From a checkpoint of a small mixture-of-experts model trained on Wikipedia.
Size: 10 layers, width 448, 47.5M parameters.
Experts: 176 GELU neurons an expert, 2 picks a token, a softmax router.
Training: a variant of Adam for the experts, 377M tokens, 5755 steps.
Below are experts of layer 2 (counted from 0) of a mixture-of-experts language model. Rows are named router (the router's row for the expert), up (a neuron's input weights, with its number), down (a neuron's output weights, with its number) and show model dimensions 352-383. Each number is 128 + 24 x the weight over its row's rms, rounded and kept within 0 to 255. Numbers have three digits each.
Before each expert's rows: "comes after" lists some tokens at least twice as common just before its tokens as in all text. This comes from a sample of Wikipedia text that the model never trained on. Tokens count by the router's weight.

# expert 9
comes after: " ", "1", "9", "0", "2", "–"
router:119133111084136115131132158138131115142102136099149143125156142117121120130140165103118146127089
up0:105073114072146105128182168066135149086111061202116059162126135088118110099112120100142122122110
down0:147151113175119126139115121130133108182181117115128126138115108092108127101137108131138092122069
up1:152141117104123119155105146091167135172144128109087140124146153162118134149116092134065128160136
down1:132105103150128137130080135150097116132111135124138156118151147116155114106182110134079168138123
up2:116144119141128090131155151102188118134199140115115165154181156113137102186127087165145109147138
down2:120125132128126119139091099113101180097141077108135133129111126108113101100105127134139127098136
up3:179159115105100130119136136110120140138049099137103137134141114115084185132146134155107130115116
down3:150121134152128133123141119123126162146130115097161122166092096142127139155172116114115165134121
up4:103136133086127141127130075101149115132129110118141120132172099146156165100138086135122141171141
down4:080116107174183194095144091108112144109140162128166124140110130109154123135108081134155102142135
up5:118096128066125116103166125137131162141094141112106099136146122130124123123098116116144118184073
down5:159160108088118110148139139121107146139120109103116192078122145107108120135099118147095100137139
up6:150141158109124120137127107131133121130159109184100102135135121109096128147129122124128082135098
down6:170133119131158116166104156164130110144159085120120122132135118109128123159123122096103116122152
up7:139128172112093157116128160135129134150115104159117144119136138142091141135114135145107129088129
down7:150103137151148094133144138125164195124168112142115148162123125134089155144144133125122157120130
up8:168116094165141125086166119142136115135114149114140117120108129125142145115141101113096094136146
down8:106073114135121152139111105083107137165136165157154124153142153146128089119142122112104125122152
up9:084151137125121135131141087144137111138135162135131141131150149097143099159097147131096121166141
down9:110127126156110159084066128110116121098100112116165142121124148135130144120130104116086101183128
up10:109102128141122115126145085097143138139158141129110133114134146178104102121141104104125054147168
down10:110154127058100147139122127141125104098128091118085146059135161110119101116106149140093131135113
up11:080128164143107113122134130105169120157158103111101092155129108116151095143142126136086137139109
down11:101096141116150114137167149129121137134144099125164111122114131102108107120175153107152105131145
up12:111127145098128114124138147120161122114150090093095105138164094121118140131099085110089142142105
down12:107103105073105086147171149162149129108110124120149116142135141128089095126149133130121190102123
up13:117131145124161128132134060145094160147107141131121139133102142128115156122125125112106119117114
down13:098133087141132112122136073108110147124128175154115115097150104127148148187109136118086123123105
up14:103151153100071166143146127062157100135170141122097134134143112109097138164127118117085114130126
down14:118157134099129142164138142082154141147171103123088135108142127122102111131123110135075121111135
up15:087147120131114081135109112148113125154121150162125134094133117172098132116120174113116124180159
down15:162135146142142155151144154124105133146124105126139145137136086156149128158124107110136145147107
up16:150128156134129191147115111108107170143103096142124149115163124125127159105166107133131132149156
down16:077113111124126147117134134124163173159135122107129075125127113097123098148129139121134098099093
up17:118127121137100156113123106122146153160080141170102140122128085141132138159113116090156112166146
down17:132118124133142154125120142139158129106153171130144123124094150101113128159102140104138140118156
up18:145110124151160164147134110121164139109157116122090123104123093126138098111115099092113110123130
down18:090113134122128123159129148097136153154142121114123149145145131121079098086110118133121104100131
up19:125143144124128112162127161092122115111102127190109136143145117111091112082162123146098104125135
down19:098098118093126152138101100137141132160108130115138138125149190135134103139143123101174107128109
up20:105150146079128120116131088115134161144144134159142127132121114146089111133124101089101100178099
down20:122124134090138162161128118131111141144144122136147157124128134126063085123150123116094119133136
up21:077146157110151136127111125125103117147135095120098083107114119120146164079097152104131134127109
down21:096107101137125161154131131129117135171119141142148133124143090153162122116199169120162161152124
up22:143133142110118135162119145107130091113165097135118138159127142133128117101106115123140114124121
down22:116146117158155146115136110122123161137124151118122099126153081089184140160195124106125141168129
up23:087157115143144112135111097095098100142134111133121148112101083128112117101135129153075128107142
down23:179128117162139133168147166126119126131112111113152177169107070108178123131111139116118165109093
up24:080164195132144134116134135145108103128148121159115107141147116109151144125141121132116137148152
down24:109127124119178091151182144132079137111119115132146161105110091121116138134153142126124118161142
up25:140121139119108100180124139134120142102111103159124130153116126135132109116107115149120161158149
down25:138107117174121136117125090140154130118115152148111111140151131098174157177176111125154150134100
up26:112168128172103133121127112104119128157110165139101174069080109154106119133096107140090087119151
down26:140081103138113140154108154081127129132147145157119099171098127150181139132154159118089144103144
up27:083130110103115171112099083145111095147137132127122164130141124136117167139086116123120125182154
down27:141168094092150142126111175137104146117092142138168145109112105131146145133086135104124141128118
up28:170156110171131132092117153139117128130108151135111131133140131164111173119121117120149094142146
down28:076117096115114151145104125111090147168129157142172123150147113165087120098169137129100125115138
up29:144132164128143159106091142121091162103078143160117100130119149129142169136134118134116111106158
down29:116141150106118117132138105086132138141139103109110124098129113097146156144099137117095090090135
up30:149144121095133113144145107130150129147086098120138143150162103097128114101089102100092081136141
down30:119120116149120129175139151153145152155116143123123115138136135113136136130129110116136132121108
up31:141126093121124118116123128149119106142169123158079142101162126121128125172139129136087134176138
down31:149103119124140109165152157192098114067097098098147113129111149113118126123118142112139178139124
up32:137128108173166151086135133128093123122119135151128150113139125102109147173070120117096118161152
down32:112146120114147145122124111123108101163101079108143104134143106122118157084104158125118105096113
up33:125129136141137176113142144142119107123134089135109140164075120118125138157144130144156131121122
down33:151133156117125114129149159085145106117182141090137103158141143105105102117080117117128109109136
up34:122149157095123094131134139100120111125099109135098109157112131147097158120142106138149134138130
down34:131071134107136138125130123155128153152136140153150089131124081135127165127151159112128143162120
up35:126148129122119141078131162127059102100102145131126079127125100146111145119140137110126113159114
down35:136146140132143132132108135109118107160122133146154154142165099131123113103137134138125113101121
up36:139092121104118143135133138158110108175126142143120143100136128137109134144111143095141115175132
down36:125080106081126136111115093135127112121171155134118111101129180107147163159100137101111096103130
up37:131107129117122112142109156098115110130105074111108123117151153110120151137138115116073123164121
down37:127114104098117119087106114125128133163118123136143128145141153150143136101168144108108130181095
up38:123134175154156187130136122075124126117145106106134084146129120108173140153116143120164162146091
down38:088112129129154111146163113112116154135148128153146086114098099128144111122189141101137098109121
up39:151157135120129147182132109169128108145121129125120149097146153130110118118133132127112099094142
down39:118112116108137172134079117151124134174137122107139085139137106146127129130177119112136133131114
up40:099157127129152122094116137168106100144117112120133141094124131142130135161126164126136155123109
down40:145154138152148082141145097106091129097127129102166160135084116125099119145138125139112084124108
up41:111176103166158166095126160169123155121114150157103096115129147078137139139149134113143111176133
down41:100144108138116153120102088083104141129136131108161110140109128149121115149174121126125124149102
up42:093143151204103145100137097156078114133141115166103109093121110105145111160119099127094136151108
down42:138118111154127109160154174108110153142153092147123126157129068140108102107143158126084134103130
up43:112113124116117142095162075127113165132126121159105128129131110109070144157110097145134090128166
down43:136127136086119137190133105142151139145153110131114118109127128120081116118109114134099109129142
up44:118126149074139133093154101105136150144137120162117142108157103130091160132115128116117121144128
down44:113159150078129144146138149108131141132138126113106153114123153117109130094113128115080133121117
up45:123147125147125131060110143099117121128125133137155098107175128103155092110101144115095124170147
down45:141109117122100064129110165129100127150113109162136130148132119144154103107168145124125167114103
up46:073130129112143108130133120103162154108107097162138116095122118104154160097105153076107160145116
down46:091143112135075098110126132085143123135153142120090120101131145118153148107139142112102172125095
up47:103135112096101113124140113082068119122135139148111161108111090103149113135119105148103163117187
down47:121127119087116142128143128096119154150143118138074134113175134115107094119095136126064125128137
up48:076178075123141118123125088138119098096172110159100124095188114097140104163107170091128138121124
down48:149099183096133075104107164126115101121096095140133104158143146129113109137140093114125141126113
up49:169155161132104119098152133184111132176159117135099122111150116166133078112159119130129131126134
down49:126105114114152127125151132136120146200129126140144129133158098169104099102122119133084144133130
up50:125119137155128146097148136114153103135125122142120105149147131168110098078125114129133078135131
down50:101107138117119136152146112115144161181129142135147122157141102147066099100189157130120145154136
up51:140149105117093092091132109176109113133088175129107124104141099130108079144117117122109142112167
down51:093128127117123153111092159121107104145111139103148161170182156177145108101133136121123139093143
up52:152108138135137107149149131129117171141119146146132146177199147159140101145117122131084122115162
down52:115117123142147110161166145150102125147122108133137100138137132117104104147129159107159155075131
up53:140149127161108134147117067132122130121156116147127143117148094143117134083119110138107063188133
down53:131161104141123147130135120119116130135141124116122110106127135124122136130089160133080104135144
up54:081148120116160119135140119125119139137151167124131145143146141082125138140110134120125127116151
down54:089106153068125097109093108093117077078129114121117082111123164141119167124105138117138119131088
up55:104104139129106143134093110117166086121134098150146080143119132097070097122148112088152102123121
down55:119094105096134158118095159092152109120094136122114145115145123132195116107181086127152117133127
up56:120139138171144149128139099123107156132131143100118128106152099099153115134117125175134122136160
down56:148092101172086125128154118086130153134106156141130125156134086112175153145096134121111130143132
up57:144154146118111114135105136111154149101103142103131111162149127131184099145149137112101154158116
down57:091117163108151110101124133137142100122147105138147153168118126109111111117123137137057108091137
up58:072148128177129113087142138142105120118135106142110117095112145141121171158159138136164132107130
down58:154111132099144092171127134147140104154157126145135101157148107098120129107147139133085145117122
up59:119150101142134101145126117126187128138131140102087142107124092152138109149084142130119107109115
down59:146092100162123139174128147102169122137137165106082120150127076099145109123079134129111160143110
up60:125115147178088205091126047150117190095118138129112110114111145118138177138120150150130100140163
down60:114133144096134135097131165077135121145116147134136136114129119175145145113128127111143158149143
up61:145156124132105108131101108070124115117109154137100131089144088085144152138066139116131116165137
down61:168112135165116094105126116101112115110128105155127136171099127123178098132176087117125114049123
up62:119130107122125064139107125151178130066128132126112159096114131115106094167155109100117158102106
down62:127156152112107137132100120114114110124157129116106187100112159096156129120104107130127111120128
up63:122145088117106103146127148107122142114120144172101121143152110155144107151089165151096182121142
down63:120158134119142110117063106116096104129100105117168150102134178134154146156143128119132090170109
up64:128159123129112127145144132118121175133169118102138143131152126135122107150133153138112122081148
down64:138071128141157085147140114111131168183143089167118115182166096123117108141146150118118118108132
up65:120140123126151114145162126138132138163105122154117165140138114138069133140114166105123097163136
down65:143167101201102126132140156100145152103092126095089153123122115115131148144100127131127182157144
up66:157144128089112102150129120144093123131135127114079165096165102156139114160143120131151098145137
down66:141069115154129127135138123149168163128120146126137137159135121120123132180129116122129118120112
up67:102167121120106117141124138150107125131143148142104121130122129101088130122118125171168102097128
down67:147148111126144121110149121121086099098116122099133144108129116122140114135086115151119125165115
up68:162146170075133157175142168153136103120099135134130134152090117105101107127151125127135099107093
down68:126169149173133159176186070167141144162142134135167085094125115112105123117148151134125120154095
up69:092141184121137115100118113105089122145115149144153142091147137177124137146114091159128123086056
down69:139156088121126157159106141147117064135136154112145106114126110131121120069095126112127148101151
up70:105124099137110116126145132119164145164132157121119090168145130155123129120100106119116077101125
down70:105063109083165128151119128146126159193154084137120121132148105138137118119075165125136116106130
up71:143115098160154163093145159145099167078055120098142142158125084080132098149146120120115125137110
down71:143096112125137101152153128113104101121156120139169078103093134171113098098126116111103123112158
up72:102136187141146125105143135109131102114117128131141100156092122147171166133155143144130138139141
down72:090102137123147110142153116161121140127116135165147110104161119131135138126202154119136122155131
up73:163121111096152114138125105189103137123141099079114155096131149123062143189121119123158123149100
down73:123112108122111114175126133192117125135124129144093076158157144110137094164185126117110138078107
up74:130119143123080156095119126093084138166130144105122158119160127127132122135121108145087157123150
down74:107091121123127201081130101129117164129139162180145136143152149131132146139143137107129112115153
up75:111142142080131091138160145176145115095138150165127146130125130142132140150126155131126082165102
down75:103115122155113112147163135173123128120117146104126125140184128157135110141157121126125104127129
up76:146140080110135167135115154132104100098130098093124137114165138097084131183139139117100171143133
down76:139133135148116093130145155126134141107122163133126087187120151124117063122157119130144160120131
up77:149144098137128142099161128129132081152087133157135099155143114146118187177089174121142099131140
down77:121145125079160141112164137155121133186132127085127146068137126141164086125161125109116165144104
up78:170117147174137125126158105156150131154180131159112137143123129160105100158182135133143120183115
down78:092150154170150153136198088158135147139135142158151088120134111134086121118145112117134109163137
up79:148140075092125119119138163136107112143100089143117117115113099171119172094052123116098098135098
down79:126097085139145163148120155158108136177122137139153117182152044144099127078132142123129142101118
up80:136185117165122137116096096107098108128135152135120146137123137097168128135117114115097137149122
down80:134077107140123126132132139094102131121133119127130113163124109117138116132125132112128058067139
up81:081127120185147108105131148127085093157115053139093120122124129126115125134135124137131164101159
down81:142130135145109156148152124106162114115121153123119119092128095087156158116128102151130101112097
up82:123123141126084097134142119154108136150101128134146135126137118146106108167128124149136146120134
down82:147134122154109086115171122109150130122118150139150142126124107126142127183125108107116176122124
up83:134124128127128124097145090124099136135152157160119097124152121146140110108144080104096135122102
down83:155138108110131095134134124107113104154166145185157117140108103117108117134115117143077124165149
up84:119185153083136175155142153116119127101109082160116122103157124059145145123149138135154155176111
down84:100126128156110101156117141112145122117150129114141102143108151129129081122129088102131079107106
up85:114178145117121168089135091129076111103090119158132136074155121120149163133159132111050142134145
down85:130142124205106144152120144101107119142102115116111131131144196108148098161139105126101137155108
up86:112141149109125152122138102141087135153121151117090101168129096149139104134091118117094092145116
down86:163109115110156142168149144172112118155155125152121134165125108102131098158107131096126095122160
up87:113170112098113203145128133122171154129107148094123143175115125113130116135109112111148117152153
down87:160090163131172150072099126088173139073134165143139098181112131107097165136133085138147135126163
up88:129139140156083129153096095120138127129207104148132136122150127110132101141127107130150124156135
down88:112088121105166124118110098171149134118069105132123103082115136130134131089114113133116119102145
up89:112116085161153155130131097103136130130135106131130133159132105119136165108110107109102106143137
down89:115117091158116174152143156094122156140096134168126134147154083130146129117151139116102124154126
up90:136108113062143112130127108157085132129123112130117160101192126121118142166142122129091124165096
down90:125113111107096112129134150155124110120108136135161104157159131136133078149156127098112151072112
up91:155114135100084111073112126058159138175145141102114122121171105168120126105100126146088138149124
down91:116062108061158141101118140130118136209148136165156118140117131145121139097163127116127140109131
up92:160095082140154118133166157149112130119110127164114111161176120130128120179126108143149152158111
down92:113107069112146111194172145155116153122099158143160110146151127128124111130100138098140125133122
up93:100137181104151134124156138077129158106132119139094115150140103107123120119102077116118115141135
down93:118128144088133120125156110124132122153133133126105111134166110115086130113138104128120105115149
up94:110126161121117153135132080122172127127166108136089134112145109131119109154164108144083134143140
down94:115166127086137140148129150091158135125158139126074133129130142105112105142134111128079130124152
up95:100132130093188149147130119115168145100147105130096081137140157102125115109098150097134116155114
down95:152158111160113159124155122097140112124100152138157136138087102109178159137150068126099121127130
up96:127111101082137137141155160150146131080165127128130130131120111127118134142136125110117145165110
down96:126121137154117143145104126098132112106139137095116132121122189088112101135094111104128093091138
up97:101171100104155133098192104079146138137124128106125164127148120149155101132117128109110087136110
down97:146159090148126125149092188101121107103143107121088099132151136098130177143065127145120146145110
up98:126149161135141151094124100067135136171152148137103114151172102157109126168147104083106105139148
down98:093094127139155142102090096116128153159129163166121123141160134130086092149136089117137081148159
up99:091149150123099139139123110090129140127172151123109120111129125119097115150079099138086148106141
down99:114162139091136158160131135101156123137146135108086134115138144114110094112107113131060127102147
up100:128128122121129120090125144152146125166085163144098131131112101159124115139103109080114108162107
down100:132118111137122142155105149133119133128122189167124097124115173131137161133110118113133143164147
up101:168107104154159156093144133111129172104120080147127112131117119099172176143118115155139116178112
down101:133095120149119096098169167133155131152162117166153111142130090151131113104121148106099155072151
up102:165127122133115112120090145082163077133157128116139103155155101177083130146095120111119120106118
down102:153080142128131147156106150102136130104153144131121136120126149147142123126143124116160102129143
up103:108171144136128155147119108138140132125168081153140141092120138101120134151125166103133138202138
down103:146144129196137130082092105140170119113117157112133105153110135080140147169081127148092096121103
up104:078134174111124170106115120125120097132138141123130126171117156126173153118136160114134120140135
down104:106086153128166120128187122142126161131135153138102110124151119100122149145138145135119101147149
up105:144096130152157119102159133127119113166151132133124165150154123128113136137116122130140116123131
down105:127129110103161125163186121158109136176116087119131104121154113123112099095114158107130136093125
up106:127108134108153135126143108183159119118158142144120158096111137105130151110128147123179159115145
down106:159143132110128090111044143105142098134154170121116104140105135100142175149101129117136117082143
up107:101123083150152089106111133098127138123127152164140113107140091131122143164126090133138112135102
down107:140127159115139090157157099078142150113113138118109127129137125111126150123096126109145137139108
up108:112159130104135114164114153109109124145161130153144163150110140140128112136101131135096120188111
down108:140120118125125144142154086121161118140141172143123092138150168091149162132106139117108158126101
up109:147148118115119114123124150124137152123123167134109091123156134134151142157104138150092145136134
down109:133136116085127076115072099112136095107175112116145110130133167119148118165116135098086105098118
up110:096135157139125090117132098153111141068148162107148118136174137144108127179104158105139098135142
down110:110155090108138145143149102087131103101117104205143147070123138101187152114121117123114128115153
up111:136154138111118153115148107157121129130134146135129149111151144142155145117126148120097134111127
down111:099093113126116113105138101088137123109134143151129114119110162111136132173121129097116071143171
up112:144134134087167125134107153110112152136127095111146122139131150125118145094132128143151118140130
down112:141099134078098107109053122093156091138165162160118110122137164144158121138168134104125143105146
up113:104132171104101102084139048138137149133150140142117148108114092138143114182092135121092132113136
down113:103139110088135139136116152101117137153149099122121109108135149140103128098078128096071129117157
up114:148118179176152184119146094160121128123072088129124114110128122080151134139115084132142113138107
down114:142108105127123135156135151107141162094109147145140120123102086132173163138129125100128113092145
up115:099156149151134146110138098192078156134134155126120096120121117109107137161131065138159135124102
down115:121109123113115147102115139092109129140133168171094093106164149129170155107074121107114101102129
up116:143120126116113115082124104149124124172160106127129149151142138118118093125123117124099115140087
down116:127123128138136107128121168145135119117151139084125139133121156085096051129119119122069128129133
up117:119112116114108099112099133121162114152167097141122099103128123106122145097149129112079125175106
down117:103122135160130126113137134101129146139138083158138171107111161100159134115175101142122138170115
up118:154135089100146111097135132087091115162146128163090157135160097131113145128082113132100084148085
down118:134105121147133140110144125091129145146129128138144119126137161102113165144124128111112113127134
up119:127154148148176131113126136132112149107080116111119130127119080083097092140122124107138116143132
down119:123139137139128113120149111068167100100118130113119122116103147128135144157100116102148101153138
up120:111150155092160126155151116119099123135119117147124105111159089120106186130140125113090145148081
down120:119105097125115133137172108165150132115147109168150147083110121148183101133183121126063134122106
up121:132122140182147133100099076111056141097126116114151100104124084151133152143153140106124120131100
down121:119108097129154163129191142109101112159134142155131102117113133085113113095089145137110133114113
up122:130155150141139175100114150149097140132103087132150109087140108136139165175104147127120142126133
down122:088140124092121134127137158133111136165129123128111150124147128134150079124170137117168172144129
up123:133112130119107122112147136111087116142079165109112155124103146171127115124109108154112101125148
down123:129163093138114159142159142084165126124118115110159175138151127118167121144134185124103130158109
up124:121133181144157128140153133162144125137110122130129124106128148162136127140116153119150102129135
down124:171126138091108132146117110106137097128133136115102144112142154115116146148101122135113106091121
up125:119135139104116095113148149129126164098108193101106140098146089128123171134106113115116104153143
down125:121136072154094157117127101144152104090130094119090098092112203126150127155123113135082157165106
up126:117146131156114126082130112115075121156128092175136163150140114139091103130123122137091088121119
down126:123090149123136136121175150073115120184166102137123126169123135126112125118141164123112090150139
up127:105161105180143171093128136123151128151117140148151112147148157156110103113125103132093084108128
down127:110076128107144116128137148085136146193151115158104119149176129142089105111123166109098086134128
up128:140123175119172132137155135158149123124080124168107157110108088115132125099125147130109128136118
down128:112157124129152117088131081106115100104147127127135143080142153122159177178106112116078102124129
up129:160117126174144125113110079174124134154123072104129128133142116120128150116114133120125136200110
down129:135118130163144133132157145112144185119104130134144135117108089122128120143144132145134115145127
up130:118154127147156136116160123155093145113114164171147124113124125128092166149145129131129127117098
down130:091128099098109122091180090105117096128127141107126114109118136090134146150070135126114088120130
up131:122144103115108128120134119136079123118107176107083152100104116145125167154122122149136141100112
down131:159119114150106173191110165109146108137132123103136119138096111118143102123111115131143127108084
up132:142105114142165147150101108120171161113144132109101121126175120098171143143119102128115143129091
down132:102128140099097117155068135141118106122162079110117117099133172151116067136135115131111121049133
up133:120160140108116136105142143128137137103088163125125215139154121128120102150130128121117072115108
down133:071089142101118159139099144155105121132134094102100113138183195124132115145130152138132121079135
up134:152124131171146109119100146124129080145146141127111135131118151166137104116101127153113099119127
down134:139170129118154151128171104142158156145155116158177121102079105158117133106143121119145127153158
up135:102156111165160107098096144134102127104118181135110147105102134123115114155097131142139090145124
down135:120110155103119079148142118096111137096107121147110079135169140083088150090117126140125163128126
up136:156161172086156147083115077153115168131098115152107105125149092131113136112137081151140108104131
down136:141138141084139114157129107121142123152136122138102123133139122107111125116135154127081106120138
up137:107113148088151142116163101125110110134100120085122136148156127128100156152084128087109141111133
down137:119135152164119153131186160106164150121133137139118141123097114113127131122072149108152126154155
up138:106129192137166136106147116089098126145110099158117161140143122112108159117107112110126155124137
down138:138102136153118119103138129127144152127122169152141106130123154089131146125089117114133130100137
up139:151144131119136115140155147093101124128138119109113132128132132093158154116122149147158191184135
down139:113081105144127115173090123161129130131153186166114101113139138118131110129130136100146109063109
up140:131147127110139100123137151107121093130122132101061144147108101178143107173095137082138098121118
down140:143113111131137150136149162127130156143138142116103118151116053105152113167097148120152135150117
up141:101106141077129140128153124159152123107140121155146103120134131096118134106126124134126096127123
down141:081125110115126132101111112150125166150129103104136100109140154146158157141090166122131109102113
up142:100102134119135132088105156124106135089124142153112153127098150115078147143118116077145149118059
down142:140144129111100095128081138101156112118150108094134097103162145126127115163106118122124118109105
up143:107115129115121174120124109131086125137115111114119091149154114115141127104100101105138143114138
down143:112102158161167164090149140106123135141099156138148115131113123113148112135111102117151109165137
up144:111112100141097120145140076111116135109123142141138138128125112120130142108144123131118106107135
down144:110083117084116159135138122099119127158159135125101112114155121137161142085117149093114141123130
up145:111137183176161105116109127106133133096119108190144144132137115114105112145112139101145118179109
down145:154187156088117114124116101115127074131166111112091159121121138105088105105053090142104123081127
up146:138154130080110059142152143160158134123155105154096130132170143150064063189111109122121140188113
down146:126118119084110070163158165191151149104119150157126099130147169108088090144150137120134157108118
up147:093147133142092059168104112125088108168142171164128119136160122138130118114136115118122191117133
down147:167129119097135110106109119153109110078131083102161142116117135142150132142159130110114146151117
up148:165118120134111105118126104089146150129107124097114135191150148164102100104137125072122146124146
down148:147115177086167108127158156137180128138151135161124114160093139084068132106136129130100181134105
up149:106129112128114094108134075140167153101122143121156127124104124144143133095112152121108095156144
down149:092115122073141117080138142132129089131121134146129128121179161135149125133105163120087128131122
up150:160167102138135128138123117114089099116149124115117116099157136115139133158133147090140149108140
down150:139172123140138146138109140131102133141139116152196157128096129169142108119139125097133132128125
up151:105112127088119127161114109134112120110110124116127089066127140108115121156133064126146132175149
down151:128123105128120135119090148115121122142168167121121112129169098114180107114136124103156125101099
up152:123126160135187146128122173167083152121088140142122109129123127124121126120127146122110128135142
down152:155136142143160146149088100113119088122115132114057121115146161114122138149108111135146089088120
up153:157127105167130123098120135138113170138078099138087101096133059114154095116121111082102167156138
down153:159128111117102116141164149118093124147119122127125169144125115131124111135129142116110172077134
up154:150148136089133123097136113150107111081125106100093171128133138163109121135159120118122076134123
down154:160130148149152092155138101165125168130144120107161134129143130123080120191154118114102099137128
up155:135119131096133109128094109109120104117122142149137163151125150169149156111121145131068138162162
down155:164106112110121135141103154095134099160156137153130111124113092135162132075176088124158167118135
up156:121149149119107154110116089055144115132143131129108131151135181151109164101174164120126101162137
down156:134080120076135128138130166135134113183168117107125160134170112139094107110115147141124115112114
up157:131128132106146111114115099101163167150132104131135126129122094161112111096134166072121092162076
down157:131141147135136139132112133135152083119115107104105153062123178110134106136110062146082108174126
up158:178134138086086123127157150139146125152162114092110155123150129120115121174141142144119146146151
down158:152097107110139072129097131185151143109130132146153078174158172118110103164184120116139171104108
up159:105135141104118128115109097125091123124167140107142111117137126110131148133131157147128146146137
down159:094088153093156101094145136143114086138135119186141147113160125147147152110180157126117128133113
up160:123155147114125147117120128113139087096098142105153125160167084145110136129087131120088133108140
down160:109139131115120138109102141136112111071104090150152161070103131096153144150133140136146151164110
up161:110143107124160131142109122123127107139137100128099142109150098107170126145130115086114127152069
down161:150158112128103113142072110139095119108171086132148125080132180124122106144109132122121122118118
up162:088129071099151132174139118122151114120147155144108136108111125181142162143110160123134080126119
down162:100124124150125161173173116152121107121122073113137151117152099108145141100131121143138164125110
up163:146122115131120103121128154133166113112120168122155137133158102144094087116120120123127086166124
down163:057109157151132125143163105123149109140098163113108099122186176127137140129175107131160085134144
up164:118154151129176112103147128099099145100123167145115121121116117128123148146111121088145129123106
down164:130139101172129187180149177121124096144102134142103121128135154131124135083102133142145121132137
up165:120127151145116161156097098110102132146143143110131134117151116118120139139103122112112109116124
down165:118140088183146131181161155136096148111112128107134115169131058101146105148134106129190149106153
up166:143109102121116168132133089103161131150147123142131123117128093124158139188169104161166128141122
down166:118105115100154147116111132076180150126171146151106116148107145108143155118126112124114155103158
up167:076141129085112131141112172113131125100108114127120180137186135137141138175115179138107114115128
down167:096117130142117080136112094159102156103107128129149123128125132121154148147145110128118117137147
up168:096110132103121084127109088119131122141126154096126100140143120156107133170137098113117115140135
down168:175127122121170184144096121088108112127124131163162153130079140128163106136162108120119113139099
up169:129117117096184174094118145116109161126113117109130135138148123133140121103120160144140102137134
down169:122101128138135133131116156116110180204114109127142132162137119162128092111156130108139130120138
up170:150132112131148074145117156094099122125135168162170145155108133108142130113135133107087111190141
down170:114118133137135111085159138076149099159171136123123177116152160144111153113123117118144118139090
up171:165120167121116139171122096126158094157127107130099091154121104149124146130108112135166121116104
down171:138135075146139155170090101081161162155135119098132158109151097140118118129117144120114106113103
up172:145131128112142104120143096096139124124114142119072142122114074143094095156084096111129086125111
down172:154121123131132150175127138120152148123126149118068128138144078123140112147088132130108118155127
up173:108112142099139080121117096133126116085127114118120130183179130091115131093103081132106179150132
down173:107111118079114096151175175150148159103103144130135081131115137110095097131149135130151172106126
up174:110119137103148173099143088129090165126130132150134149113137093100088178142132122139095105152125
down174:108136125089103137117142137111109135164136125127128133127151145113113109125107139122094112122131
up175:108139118108117169129137154106091133114087148140163147124166151135114141110113156094112121134103
down175:108142164112101136084101101125116081182133145102103121118120180117130118157139095096108081128099